Weights of a small mixture-of-experts language model, trained from scratch on English Wikipedia.
Size: width 128, 24.6M parameters.
Experts: 96 experts in each of 19 layers, 32 SwiGLU neurons an expert, 4 picks a token, a sigmoid router.
Below are experts of layer 12 (counted from 0) of a mixture-of-experts language model. Rows are named router (the router's row for the expert), gate (a neuron's input weights, with its number), up (a neuron's input weights, with its number) and show model dimensions 0-127. Each number is 128 + 24 x the weight over its row's rms, rounded and kept within 0 to 255. Numbers have three digits each.
After each expert's rows: "gets" lists some tokens that make up at least twice as much of what it gets as of all text; "mostly gets" lists some tokens that are sent to it at least half of the time. This comes from a sample of Wikipedia text that the model never trained on. Tokens count by the router's weight.

# expert 75
router:133128129144153142129112105146126126138120158141145102134158173110118132149091152103114103143147091140106109188148131067188101126142124119112096119146118152118132095113084145089116159120102091136171118165121101114151133122144052122115169131125120127118070145107116126115098171109130137131096170135092132122141143132110129136170147153140125174119118117137106171107121115144131121165140
gate0:116131162122109111121167155125143106150173128139155128167168102123141143148152148108116127097106071149125177164120106172104147147095145096176104086110132125098082124151094103124099136130115089141080150151163128108163129134167142161174146145070138116150125119131117103107096147119127088126139148137130147098119175146124110126153137121112110120117129131122088116127125135129106172139129
up0:121112125137096165110127088123139119151120133111153111140151095143101092149160130106130121128134113091071113167153111173117134050125099136119137116079123099125169151146136125179101166118080103114133137145125110139126136131135130127111131116100144138125122115136087160129152162115131165143117110098153098114160153150166125143116087147102110132164096114166152103121158157131094137079117
gets: "la", " La", "e", " De", " Ma", " Sa"
mostly gets: " Na", " Ne", " Ke", " Va", " Wa", " Sa"

# expert 22
router:102145080135164136102120132129126137133106158122158120144124143109126151152114096128111123149165139142091121141147165094116087131179128106113124102134102137125067126098118168164098144062139105133125126162163099118145155177147076127157164139091127126150124103167109130084128176080145145160124142109107126123118145157115148147145150138136158126096158128142113132137119129122168140160121
gate0:119126100114126094103109181150172097121127144158122132171124136129133163153177121071081120116102104127156155154138109121123153135102157121163128090105152126109098118129084134125095117126123114125130134140113133131155126151142139140165136155076189149131153120166109113121154116109097095129129114103084139135094123117124096143159131145072078115117109153125093094158145121136152163112124
up0:113091129121104143133144109157178123150077149143138101136135083142119085129148088091115131156129147101148114171114104164140125144123121104108173136071125123142117165098116112154112150129144115108105093155122135149149170103132133143110124117081131151124118121166097127107137166146151154150119124091147089108132123122138151144126112176130132096157153085152119099095149102131105181086128
gets: "ed", " |", " In", "In", " October", " May"
mostly gets: " October", " February", " north", " December", " south", " Robert"

# expert 14
router:101145115138131139144118122156118137127098144155149092131141140139136133131102119134129088115098124142148139111168112055131105102160109122141124133097143131118117108084106126088100127083100074156148130190130126143146180121139072096169168114099135121137105139131093144125146130064131155138066163137103103135143159161154121161138138094109140142158134127153120124132111119130138109143146
gate0:127105126120105077108130186142154112143138140150145118176088107122129179161136107118098110139107123154153146117118146119151166168088159123129125106085122128093115096120099110115075131111161102137138118172137156138135142163126134090161128162059135135127138140158162130094118106106117124127145146083130138120115183103114128087125160108087107131157112157130123137117123105131133151121157
up0:115094113087096123102133084146152129137111176088145078107159112129134083148133123072154112130072126100129124145113106132120135078121133105105151125105127109117118128153117124178143141127117124145123119167107097130156161124171123114123126103105154149140086116142117124112129167119145195140128145119128060105154161123156126131166115133126119102147110090148167127105144155157106127111139
gets: "ur", "u", "il", "y", "al", "ar"
mostly gets: " Al", "qua", "ung"

# expert 65
router:122121106134130164130090129154085167097119143140132142138120125115135134147101135126143115140094149130094142093180125081153112122164117115153135141121074136100100102095087151117142118106083123139168132166124109090186166144133113114167176120122100104112091125127152118106141155100131136178097143147082099118141148155139161113159137131092136113107147131140091170142140124114121124144099
gate0:134123117105112114127083175140141126139163143152133156161140086107143163145185137127084103138109089134152145136143126116086159176092148096146128121087151103083069098138125086129091126110125115137133130114121146173184156143117130135135148120110156123158151125135110132090096125133135090153132152106137122161116167144161126132150120174118113109167131138135120145150133117111123176135152
up0:099132110096121148096132088114135123164099141092176095117165100125165126134172091114111124127103139112109105158126112129139141083116095092086169074086140083118158117123114122186124145137144093106137109153130119141125149101119129126125140124136137151137104134154084123122125119123157171136114126132152100109169144147143143158145098142152138108141127067121179086114158128115099140137114
gets: "s", "y", "ck", "ff", "d", "mb"
mostly gets: "aff", "itch", "ff", "amp", "&", " Sp"

# expert 43
router:096102089144154169161114123158122133115107119128135101109151119164112116192092098112139140148120109121127115139188135115140081103130163108124108138119120114099074042110116143151128164100124107110167138109140104109132149162157126114149132127080107149155125132130120141136108120107146149133138139124095127137141133159112145120161106149121168134124124096178099110139090089102122142153107
gate0:152118128089119121130134153107138142115165162124140130137117089088138146166135104107112147148092100146150163133139136145129140175080171107155117122121145121065120085108115109131107160131129097137122136141163125137146112128131112093155142133074166113093128121156121119126093147090098099162169162104154125119118167119136107117136146181087119111122129150147139113141198105152106152143121
up0:154098103127164160135125133145157133099114116073155125149138081158147112133139098096145145166114147104138116147109132175102131100105148117108173136096117151139158136142134159172103151112098114126125126140113126153173148131132120124103164094136165128108095113108102154090124147124117142132106117071124093120146130140142138145162107180116094145137139086156149116134153131164101192106101
gets: " the", " a", " The", "The", " an", " his"
mostly gets: " The", " the", " a", "The", " his", " their"

# expert 52
router:125137121136141171155105120147116128135093152149143151152126154128088114142133119125088117160148098133099137107168111085178121131200160085129108144116138195110087091083117146114136097102097127133153169132152154084115152147141083151123140126119154131093106125117142161131089162105133152134155140139109102169142180128151109137124124146129126128111121095135136143149128104112157129136144
gate0:162129139117132084112123180127157138141152148151172125159123113135146119161173118149092094125116114135147142135174110110170149110096124142130124115085162127076087084113126128116090109112135115133149135147128162143199162101173139127145080120080142125099139142142134141083141157122111106130155120114124097136109165123138118116109123113125107125106102103146128111101111136158112172098155
up0:155102097158139166117119113141149120146114159094168115142160054087142089126137134121112110118093138113114096167147098161111149087122117092114131112119140101128136157142118124168100136142117106115106149148145114175148138102114110091091160106154114145102092133163101131115156128134135148155126088078143128110136156153145136139169161136106124088167140099163153103125141120129106154143154
gets: "\n", ":", ".", "==", "===", " =="
mostly gets: " ==", "Career", " information", "History", " career", "ography"

# expert 70
router:123121149164134172131154132129136164140103134140130087137144114098108163174143145085092124164143136130120119148175116111119099108166146095131123156129103129121060074097141158126161119125128102122146145177112091111182112138125120132134166134117141090130133133121110100108149152106109147198141159071128106154123126146141105143121118137140172145127165125136116123152121107125109132168141
gate0:145113130113101116113115206116110139155155148158136105185134125117117131161183110121096121148109104109157148118116103151121147170093132108156117094118178126119113115112152097138109103128130127141112140123131153103142157129100178099159142120071163117141182112135108114116113117114122082101125141116107110114093146134144089125131125120108087108152119117113122119169158086138131176159119
up0:125099116122140161153109122135146159130092121097143083145134076151151091153165152100126148154143092087166109151143086181143140102120143122080130101134131155134147118119117095193134108105165134114128088162111109147138126108117130121097120096144127147129126138119112131101141141139120175120110127146121098133129127154143139158145102193093102104082129108101170099123154100101126126126110
gets: "'", "\n", "ing", " with", "ed", "\""
mostly gets: "'", " describe", " make", " provide", "’", " contain"

# expert 35
router:109136104140173184138088138162093153123102146100116116164164163136116145173143128114159114155140137120101120135155104110111085102144115126109105122110130142135117102105095153130114091106125099126158118160159097135167149164151101078146172145126174137124112110126145126143111117122167177140117144117072108164129133174095146123126132100137145121140120106151124158121119135119111099187119
gate0:135120115090116120089084139138133183129146122151127095179111119133113164166184103084131098135093131120151164149151109101143178153096147138124102104093142126124121082150118097148084124127158096117106133116118150145168121137140147102124126093068148089117112131169136097119114140130097100108106145127115151111109124107124081103156129136089099112147126162144119109152132125134129152108115
up0:147122131125127170117109080144143121155104137091155117150187098124096105133158129110120153114087108109136133126130105153119145092121115111098175116086110125088175130141109087202116154121093103117112123144136118111141149151106102108110156107114151119124110146143093117125155147125141176149131089107156096136169130144159138175138096143090141102151109101165149108141120124125128138100105
gets: " (", "°", "″", "′", "%", "|"
mostly gets: "′", "″", "°", "о", "а", "к"

# expert 41
router:101140129144180149135124119161099142123110132136119139184124167110134109192115109130145153158126133137107151092124137095096102137116158097135101083118095141121109090086150148126150127115113137094173138125146117100150119173130130121141167114087127111147104116142147100102140134116152153125136125132083121142149136160122118142120122132084162103135153093182096166101099117149161156180145
gate0:134148121110147095102123135129154155112154125116162074158130133105131172177167110102111144138100118136119146148075119142115179176084145162154108107108146089091120096092143120121111125116143098113118138148112143164169156139132117138170121127113168105128137159171127157083118110133130087132161126107124133122132156114132124138129140143110095106138128100131095115152165115143102178166155
up0:085115108127114156121114076123157155118093127097155094140138086138102125129165123132134163096079132093124107159138102146164126095126126112098131098095126096105125139153148122144122171120100127122124121160110148173145139160109129127112160112142119117126120143160078180091166133117165171147116119089151096105151141141149135144087105141114144106112147113135143062096128126129100140109099
gets: "s", "c", " c", " C", "ic", "cc"
mostly gets: " c", "ac", "cc", "c", "oc", "ec"

# expert 80
router:114130124117168160104090115154132117138125111121148154152136190125098119176139138107092145135164125092114099102167155122115113124167117115119127135137127168080110090109118130097117128111094094108136146142145084128157132136160092126116176104094168108142128089133109148135131136108131173167084165125054111160121119138123160133087128132120139112123132118148113150127095096134148119148108
gate0:108117119099107097092133178123099142137146137136173125172131129118143149142142138113093117117095123121113149160121126124126161156131113115174109089094155106074079104112123118141081124126165078123123168112143155079138138121126143143126130152083136139118129137160148100117095156131121066100118124127089134137099127138115132113178177150132076105119139141144135104125152119118134177125114
up0:104132120131115189124124079134172140129116142100141118155145105130177130140138114112103129115137120103116115174158122161133136077139129116110138123136113110098136153131113139159071147110118090093115097149105137139143158145126164120085144130136121153114115150166102158097128168082130132107146132102159088118138177120152137120160070127160115112181138093150166094104127132149112154125121
gets: "/", "–", "%", ".", " 0", "00"
mostly gets: "′", "–19", "–0", "0.0", "−", "–20"

# expert 28
router:145144140144142152094099139197122144122105163150128109153123133102130156123094124093138118162137130111074128110150156137156124133173147092146123137126134135131101111071148121098143172114160100136161160140128176108108137142176102098120147145078135132129102130128125145096113174100152171132129159071088108140119133169149101124110128142152137122142142104151123125101124096116161145142102
gate0:166118109118123086109100154110145167148157131116149119180125107136141176179140088125071139131091106137131099112137098116119156155097110122138084110075160109099101104137122103151097121121136072146144113124143151149142162126108124113133112146076152102151119134149128130122109127115120102099153133114128130108095133122109090125123151155102131122130121133141105104131136101148096206094106
up0:097095135124145171097101098111154131157095144109135105136164073117150103119152138103151144152127122107123087152121092155145120102128102128112122109096142120123161165141106073136128111124106154131135085160124087170154155151139113098096129107172107153123110156102087153096120111142100170141152121112124122101138140161150185150120106132158138122126105097129163125099167139136098150123107
gets: " ", "\n", "==", "===", "|", "="
mostly gets: "=", "Personal", " ", "=="

# expert 60
router:100167139137163176102113104145101171097127156168139065160154129137120150137106139096113128139143144138108116141186132101140091126156155124113137144141109135111104101088136148128159124115130109166137169168144114069146110120126085109132153133135148118127105145120107112140093122081115140167103119136095110144114169155127113128069124135106151150151109121125122125143086139095132139175128
gate0:156125123094128108094152160111112121107129168183141114157148109119118141139206113140102095129113110137145156120111118111107162145095130120128116128105145107129083120129131079128114121113123095154107102157156142146163136124137145096139165152093178136144153141137114116112077140107127086120131128108137109135112155126099077137153175129096078105147094134142125100147137122143144179131168
up0:106125121102148167159112088126146122128088142107160109148162105121132090153129133102118109113129123123117135156144115176110123093110148095089158144100139109138154141141113147137084155152098138145129122165137126171134120128120162103104138138138150169091072136160079147108126142143106146126140100124156105095149149137131139167147122138131102089149137082158181103077156088129148150136097
gets: "\n", " win", ";", " not", " are", "See"
mostly gets: " win", "See", " List", "\n", " require", " are"

# expert 58
router:126124082188135171098125130176124142161121128124125125150144159123136163195128147126106103162144128101088160121143142088145089116156155108143079102148133145114118108108143169130110158127139114116154168130118152119185101131129101115110162139120128127124102110115106153113145177108131131137138146114104126087146164175105147130114139134112154176143152092127123117105151114112164135153102
gate0:117087117101115084118101120137161138178119141124124137196094111143138200167147145116096108143111104146145153147123151145119119144086156129119132077098162165100096117115134096141084105132133106136114159143121165131134137105103119126138140130110146138113114125151136106087169115106139096138123134111132146139162180149117182139143127141139105116119113134138126070154154134128116184132134
up0:087134095102127156138095099142157129157109124068149109166175086136135092162116168110138145138139180106131107168156094131113123100125135132090167126092129123140116144114117117128142140125138095120134132177116103149120089129120117121088139090140101163119119117151112099109166123124115161103124099105148103130158128162106123159124097139135098089134128131120171063111126115156126142096142
gets: " S", " |", "D", "S", "A", "P"
mostly gets: " S", "D", "Q", "É"

# expert 0
router:114133112153174148123100153138098168096117145151155128152149138134115109144088114128131122153111124121135096180123135089146140127160107115127095126084091109130130075087101131154096135118130097116148119140158109130154124147141108107129173139082117133128099131143094126102103181062120165168107142123099095113112140150156098146137129151139121149109122083158114129146083149119124108176141
gate0:174104124120087117132118179166153131115158133126166105146136132119132149158146124130112149129097160140124149143093129100124169177100150123154102088134155100081098105115141089164091125140128108129129124112147136139158099115137151145173135160048154154116133151164087148132117130119093128151141120087117106126098165133094111120142136130086109121179131115127111123124107121120143152134165
up0:112137097142099151124120112137163102112103141089128081149140094116130097127145116098129180138103118110164101152111126170167144110133140105136133145077132135128121132107110119190113130113101114102131113162112137129143158125134156082116135104120090131127089154172072132128155153130121151151137165118147072080130150116142139152139111162123117110138091070137157094108116096140110151118136
gets: " Al", " Le", " Mar", " Ar", " Car", " Li"
mostly gets: " Al", " Robert", " San", " Ber", " Paul", " Charles"

# expert 27
router:140138150155149176115133116136105127089093104160145127123118181119083144146146129104112117138100084141105171158138139127146103148116169114094129102127104107127113127120133148112076137064126141120155146159151146119157126142141068133183139144116155118161111124140117149115140171111102144184133155113089120124127166108109121107101127124113122130131149100134133144124139066107170162146123
gate0:137126128081138100121131171125128156128157140136125142159087094137134159150170133123132127101091131121141144175097107140122189156098150125166136102094152110111124137159114104149104116106134103118177136147151129108175142147125120101119119161081147111143135125149154119121162118086124087138119174088142101146137175120160121154132177124115101118115099127137163125126148155173119178129140
up0:119128125105143148117158115133168145137103151125146113137150125176139094132157106093125125137118148106115119166140110130163117127151113106124164092116139130134130145098122121177055159107092111097118120134134142137165165129160102137101159094126126136138089131124120132125106166132155193153124119102105084106117112123137125119143124169141147086157116061144153098112151115099134167143076
gets: " 19", " 18", "20", " 4", " 5", "00"
mostly gets: " 2006", " 2009", " 2020", " 2025", " 2015", " 2017"

# expert 79
router:101106104132150179126133161151088138131120170114132100142159165133116155163102144102100143139108133118099100131150122083151093107182092088123127117115126149113118066121114114167132118073131096101148144122120131109144110166167069114128160138088156113159082124147116102136132130107125124112090176108103101126107169133130117125113118125123121161136130143138122136168128111105142143159124
gate0:117106130115112114116134154119122134136166193145095137152113125115093178109165126106113133130104136141138115155135141118131182167121169152125125093088167124102120126099134112135095136134109105133118139145131120127164131141150125115149145142061175125119153133160120119076160129098125102132121147116091148147104172120105063122108146129126134134148159148112074101164155128089111169134142
up0:152120108108144184174105103136148146120093144104155116150143092111143101129147110065127128131112157091112115136132083144127153096129135093096158099120150119111161157112136104167109131145105071159164128193121117162133115102143160135086144143131121148120131134129116154114126135144104162132117117109146111127159144111102128122138058161125085133129121088142148080136127138116113124096120
gets: " |", ")", " E", ",", "E", "\""
mostly gets: " E", "),", " No"

# expert 62
router:114103092131132151129121093204133176103097138112157136168141136149100126160117147088116121136131139086113091122164130081146086113170123126128116117093147125094099111067102140076112141079103114116151130171107103152172115116146101106177143128113136114154142125123141118094122135100125123178117156135101115154149132137145137135135117090129122119131124135169096133106125132124144134131141
gate0:150129135101122120105107172125077165143132138145128163159102117085117187157177073101082128117124085135129147150130141105141169144105169116139138113123137113092112128131104106093093077116117111116108145140126123147157137159151113114165128129099145109149147121137120131110131152106074078107122151108114146142107131102100106116140131149099081107159140131137114094120158148151121144128171
up0:121120103135128177135109093138148131119118134096141131140155118138112142174139125124121128132107159097111116136146119187137110094121144118076161166076107126140138151100091092148122147113113117094117126162149151138140160132123163122112101091111101133085111164157104132141153182139142162151092121100125099108162108169158128152124106150126100113136109080150168067122154138148117101122131
gets: ".", "A", "S", "P", "T", "C"
mostly gets: "BC", "0.0", "JPL", "&", "€", "X"

# expert 64
router:120124153116138184132102128119093153119098153094145112145137185104129155142137096136140136171132094119128153135155137109124084117164089084166122132119093159118095104137146153118135122135142110132155129162130117129134134115155111097142167137087110093137102127115105130109127145064136110150151155111109140152121160171101168137099133136142167098155140099152105127147151121080126165180119
gate0:182109137105118123142134158131144170117125142115162139178127123126133167166161110105126086152088147150135146168118154164137153142069155131139120123132171099109107122134119112157099128123152088143095117129127118137131148112143140140144161153092162140127152141141143148119134132101095096133175159092105107156170158104111115079115139109086079117144128127132108109146148157145123186136122
up0:128122115100144151128121090127158137140133149081162120152165072140139083148138120115126123166113145083113138167141111149099152111120106109111149141108122120110170146145100102154107152123107130144112163165150135122158113161100133116090133121156131140122119114159120124116158131167147201140119121127144083113148114180158131172091087164100122118131124105137180112106137093163110115124139
gets: "y", "th", "ish", "x", "d", "ck"
mostly gets: "ish", " British", "tch", "Japanese", " Th", "š"

# expert 69
router:117130094127140163162117104135125159080110133101136121143139135144121134143153129134132101198103096115082121132140157110135103136182183105122122119141101148075065087087114123126122100116125112122138170138147124117150145149150123120115170119095123086120107124116133097099126138104137158155141112102121112142158129146140123139136172091093143121098131121146106129152085093072134140162129
gate0:131129111123135129113102163136112136121112130132114149152116123130116157147190105109093136152112125125140164179123116125114154124066156133180137096121160118088097095126130086149094099134119116109118139129146168138145143141133167120146165131077150127148137142121090133106132157103108080099135117098103111137131165149123114114129160092099114076126140107146087111138156102152106191125158
up0:107113111121122169138127125111151153151092130113179127143135127160148115139153111137144116127120148102111086175118080131163128094145142114098125094086169111133138147130113096139107165118126120123111078131128107164116157131124116125077140133117141128076097143166089134144114155130103163142130092097171081115132140159133129193126091161097135136098137105152139096096141141144125122127171
gets: "y", "s", "son", "ton", "ley", "ry"
mostly gets: " Street", "shire", " Smith", " Park", "ley", " Hall"

# expert 4
router:118121106138158198147140137109126170123063163165156115127150161105136131149109125158121104154118151156112147143163120107127067128169123118106076141122122168127117084104095156132136143157100120118159135139157109083112147110134101149119168127083148135161123149116147129110128138130103146131131148086110096113142130123120109139112143103090132121112120118174088160124134148126114140181113
gate0:149116144104121146140111192116119112154174164164092112202130097110118182140162124115144137114108109132151138137142107132101165161116127143125136105112130121071082100135123116142115114131118132132114126127156141136137129086178095137136148148092144129154140130131121119085099130125107067122139140086133129133094153120117110106106152124080102120124110126127124121168158119169136187119147
up0:109130114119154161106108092116164123150116135103132093180142083157096099099140111141145148097098147091136149162137095162163157054124110094138153140132124114150143139103104123156089129106132108116110100149121108161157096139119111127093176077123103139097082107143092121099136127131120124145094122107149094080128125138138123139130112165127111096125115093134132096119154137141103142106125
gets: "s", "e", "es", " sp", "ers", "ies"
mostly gets: " services", " sp", "ities", " may", "s", " will"

# expert 26
router:092159136151150150145068104169125167164082143146118116143115124092120124158102087104105143117105112109129113137151136100133102123143104109136119151107150138108123112089105158121106141098110153113158167130114138115126134150156121120149185144078118104093091126118126142097151140101159125138121125141081124192123147095152161159092144162149124119126146150128083152142108098135158123150148
gate0:159124113127105103124105129101137155156149147129146114188132105133200156150169115108132153133075116144123133164143160103122131144056146133163098146110148115093115133111140117153081140095148143143095140146169149150148133186140114138161160125080155132132129131148145107096158115094117077125142160117130130125098123122129128104149146155131113144131150122134118114162138114121115173144107
up0:149133089117102171124128104096164130156123126092164113143143113126137080171148128125137163150130134109107082187141093173150122086126100106134159138116111145119126146103090129147119141131116133116122107155145113179121135126133146100103128122138092122133115163164107143121141124108157187123126122114148083080143126172134136135128083154084104129135143085138151130090123103166104162117140
gets: "s", "th", "at", "ph", "ur", "g"
mostly gets: "rop", "ac", "ph", "pt", "log", "ț"

# expert 91
router:125144128147159185132078141189140162110068127117167123166154147118103138138103130128116137188123118111089104134143093124103131122152122071158082122104138150074112109104107142119132104113090135096121163129136143103136107138136064100164137109126122102135103110108141113136126133103134160136111171119138093145143146134099117136144118129102149141098151112162147138111137100126160126152133
gate0:139142114121145114118092162152139137166120114148157127165139146153148175166162126100088129140100095112154162145113114102113168180096124158123138100117154158063090110162120122133083101105139119117109138151167145104147148116122132121124121127088142122114138141154119123138133135099106133144177121109134127124090154119133079107161129135136103106106152160146112147115164108145111198142102
up0:128143141107130155133133080083155140141095119115152089103149088139131108151147149151095109141107174091119115137129078137111141104118143141132124148094117103114157118127078115171108138112125121159149112158146116169148144132110164103050132134125119155138117129164105156120129109135150159122114109105143082171169135150152111154128134151138125125167156067145138107114151112116088131108106
gets: ".", " (", "\n", "\"", "===", "=="
mostly gets: " (19", ").", " ==", " (18", " (", "\""

# expert 56
router:107125135136146182122085137138127121096103112119153123141123158104068091150117127105097120147138130118101128123144134089142093119138132122108109103109135124104125122051113145147122113118137108120166127168121108142116137113154090129131157113100183106140080125126122151128150133103132197145097144102074152190116146138110163183113146108117142140158133133140125112138108128110125153167151
gate0:110103123116126136090113197112115155142153176129135136193078126089142163150173109118150116146125156132120118143102106146149169119083130135126148093132153141111099095112119111121108129171142092136120152184119151133139100126152125115165133152059157122148109115122108122092123145109132109127123134113141119123124150123107122120138137102121088128181138148150132090162137129130144156078132
up0:108120143112133211097119078115174131109120138086182087144142090104110106136134146091128149132135134096123106150129142145140152101122079107132138132139173119124167154114119090137092123114125105088149127165098135109142129118123144132089138092143118156141120099162072106144127139133117130127121137113139086116179134157150122113125107127128136079177140079136151102133132117134106133142137
gets: "2", " 2", " 3", "5", "4", "3"
mostly gets: "_{", "^", "0.0", "5", "4", "½"

# expert 50
router:108134123129115159152096096122142130123086133169131120182156148117168142174106125126113161178174112095146159126154154127152122123153138113133086165146145123136132102115134129117118141121106110108157196130170148161116145188142086121099169147121154096142117165119139125109122168109156153152125159135091113146110148145122126124081155161133133163150140104139137146123098124126141136149159
gate0:170114109148081110141127151117149142124129163137149145179128137111136147155184112117097118122095139112129123170097157157151166167107163135129095104114151137094083128122116120086105080114132104161113114132116161141135130142148144133165133135063161124103141133138123128073126125109113140101140137109130139141111150122106112110142142126084084148158099133104131103172171163141121174128124
up0:120112092141108174131113110138192109162083174096173100132131090155158083130161143109163146123100147088132063167109120131133151110103154142106143092089112116131123118119106107167110125105111127140164119174105095155115115105103134112132143102123150143108124128138120130085141124132122134123115112096163101138121153184165156150135129141117106138148144127133151099125146095148101133125117
gets: "u", "i", "op", "a", "it", "ur"
mostly gets: " Minister", "ip", " model", "ț", " ==", "è"

# expert 25
router:112133132181131167111127108131094167111114125129123118130138141152103112156105127143117129156117134111107119134194151116175069092156116122119132122144113135112095084114118135154119170098123111074149152139130091088137159160161094115132151140093160132126087109119120168147147140113109183136120126131101109112117202151134128125142099139097116124120143097143089104128109092124107133140147
gate0:151140136089096113123099181164139139116157132116137137157128111136145145138184115108124110143082101147144175120132114131171157162119155118140111091091153117049115088145106112137104114119126105124089139130140137118177157137120126111108125103108173113129128130167155136093143125126114093110157164116139172100120158117108096132128170124098106141142118132144131110109130075139094166129127
up0:118108110094094171128132117151160161110083137094184110145144100103145092120122124105139177154108132124122129187139117160162111126151119107125177120111130103150149152145126149141090103128106103117154136161120130141130159138115124116115150105157166163124099169146152169129134195148141159141153100107134077127153146133143146146134086161139108144113126108130153127113172147142100135136107
gets: " the", " a", " his", "The", " The", " an"
mostly gets: " the", " 2002", " 2007", " 2008", " 2012", " 2001"

# expert 17
router:094132084144131165138133120154136138112115158168161091157142203157141162166107108110136101158115118127108134156134126092103121138140118122113099109093130113073097092112135152136176159078117129095137161149166100143121168102152094148165162131121151132159101092122137141105144143103142168134123108109137113144131178148139134138101153129143140101129138123141118123146128091124129109155102
gate0:118147121118139172102147154125168121121162120163169134161107088132101135126173098126096097117115149133168134115102123117112141132077160124149133095102130086046087120153103128131102138140134116147140122149163118113137179130156112132147087142100163130121124158131150106083129151105125124134139107096136132078091144128133095164146153148115118121134084128125113127138169145153127160149144
up0:097096143108126179125127098134120142132068152129151110124149123153116148103117112107114145134105145122136135167128113148114140093129140116102134096104129144115141151132114094169114208133107119128139159161158132147146118166151109126120166131147107157114113149149087147092101160141166173105167106118154096109125129145179083166133069149127125130139125088139102106119138092155125140150135
gets: " in", " on", " at", " re", " con", " In"
mostly gets: " con", " re", " pre", " sub", " in", " Con"

# expert 49
router:105127088147149187163081149149105126126100133150111129174137133127083094143106157136116125161116141122078094153157122093122109117125148112143113145152145139074139115116112123144148131144126129113170142169145104116133143143111096158176189119125152108134085108113137136130101138068137164157134167148131100118156135182102115116119139106143149118129109148131125150130133105087138161142155
gate0:139151151138122116127111196128135158125156128148138137171100122099109154140141115122144126126106131126117102161147139147118173138084165135135133087080130117070091126130130086123111083123118088121109145142153161104159154145136140121161132157064177136110131128126116121104139111136096085153112131111138137104120174126104111084148163177093118128135145124124113097140166150157154129113133
up0:161151143152127147099108102082143152136129136115172084108132121103118114120134116109153113134101140151113132148144106151120119090123139109103127087072141143148166167091129142138128151114095098178108119133115114168102126126151138081127124118127147144118079152151099149100153132119147196143112085105152081111157136152180136164146113154139117112133129074154128108116145113160127147122120
gets: " |", "\n", ":", ";", ".", "v"
mostly gets: "±", " ·", " =", "JPL", "•", "v"

# expert 30
router:128141117132139130141156131179102175144081123149136097158112144118154136120092130100125113157156120099105111110156109134140090116141149124142111138102086123091111117083148120116116137113130104103167178137143151125153171130162129148165164120101110098128097163113125133123120165091136183136130161125098110118146167131143112142084127110124121129096166103180097128097106111150175146155109
gate0:109120131095142113103146166128120129124122107151142113154123079139149164158151143118113131140095086134141138115128125171116136173076152127161151117111118144102104102145124103154108141146107100146138161136152158145147115099151144115163126150075128132111132132147143130106138164108109118152069146088142142096135172069118096101166188127104110117164116113170160138127138103136112156135155
up0:115113126145142180109130093123151128174129110093157117146152093121136062149144144070144141131110137095124076141123118176125143079148111126111118140044146129109163130133139101171108139129104095083158154150139121160143118133132147144111146140134115159080107125149087158104133118160120162186130112094134137107135119138139104122131131166129126139111120091134132118123145137130127135118115
gets: " ", "-", " re", " c", " \"", " un"
mostly gets: " c", " un", " re", " ", " \""

# expert 51
router:074148135113134161121141128138095108134102150123139113182124132140123145134121106112141128159132102097054112106164153109157097102145125089102105117103131146132093072107099156144148112123126103097168161141136101133165136097170082132143166149113142137098129134144127180100110198073139137130144136119148123175124139124109133111125134121115102157133108112152134142123135161125150138129134
gate0:127140114142102135153125135073087147092122128123133100173136098132116158152134139094118081149088102140151121140114145138109161140062162139163089073076138145126119128138120095126082109124124081136118123143146154106138169153147160135134111154067169140154126140132154159115141137107108118127110142116122112169106158145113093139154143134101105133122153147135158104137137124177122154129132
up0:120106104142131137134154096115183129132094111103143060103169096134100140133134134096142126122101149101151096130116116152149148104136133114093183160091120129105123138131117110182135146122121111126162123153116119152131137138120165137088141128146142159096117128164130121095134126139131188160127087130114089145148140168168123151125095129117109127135155053180137107106142124156121138142146
gets: " by", "er", " of", " name", " from", "ner"
mostly gets: " by", " coach", " Minister", " father", " director", " name"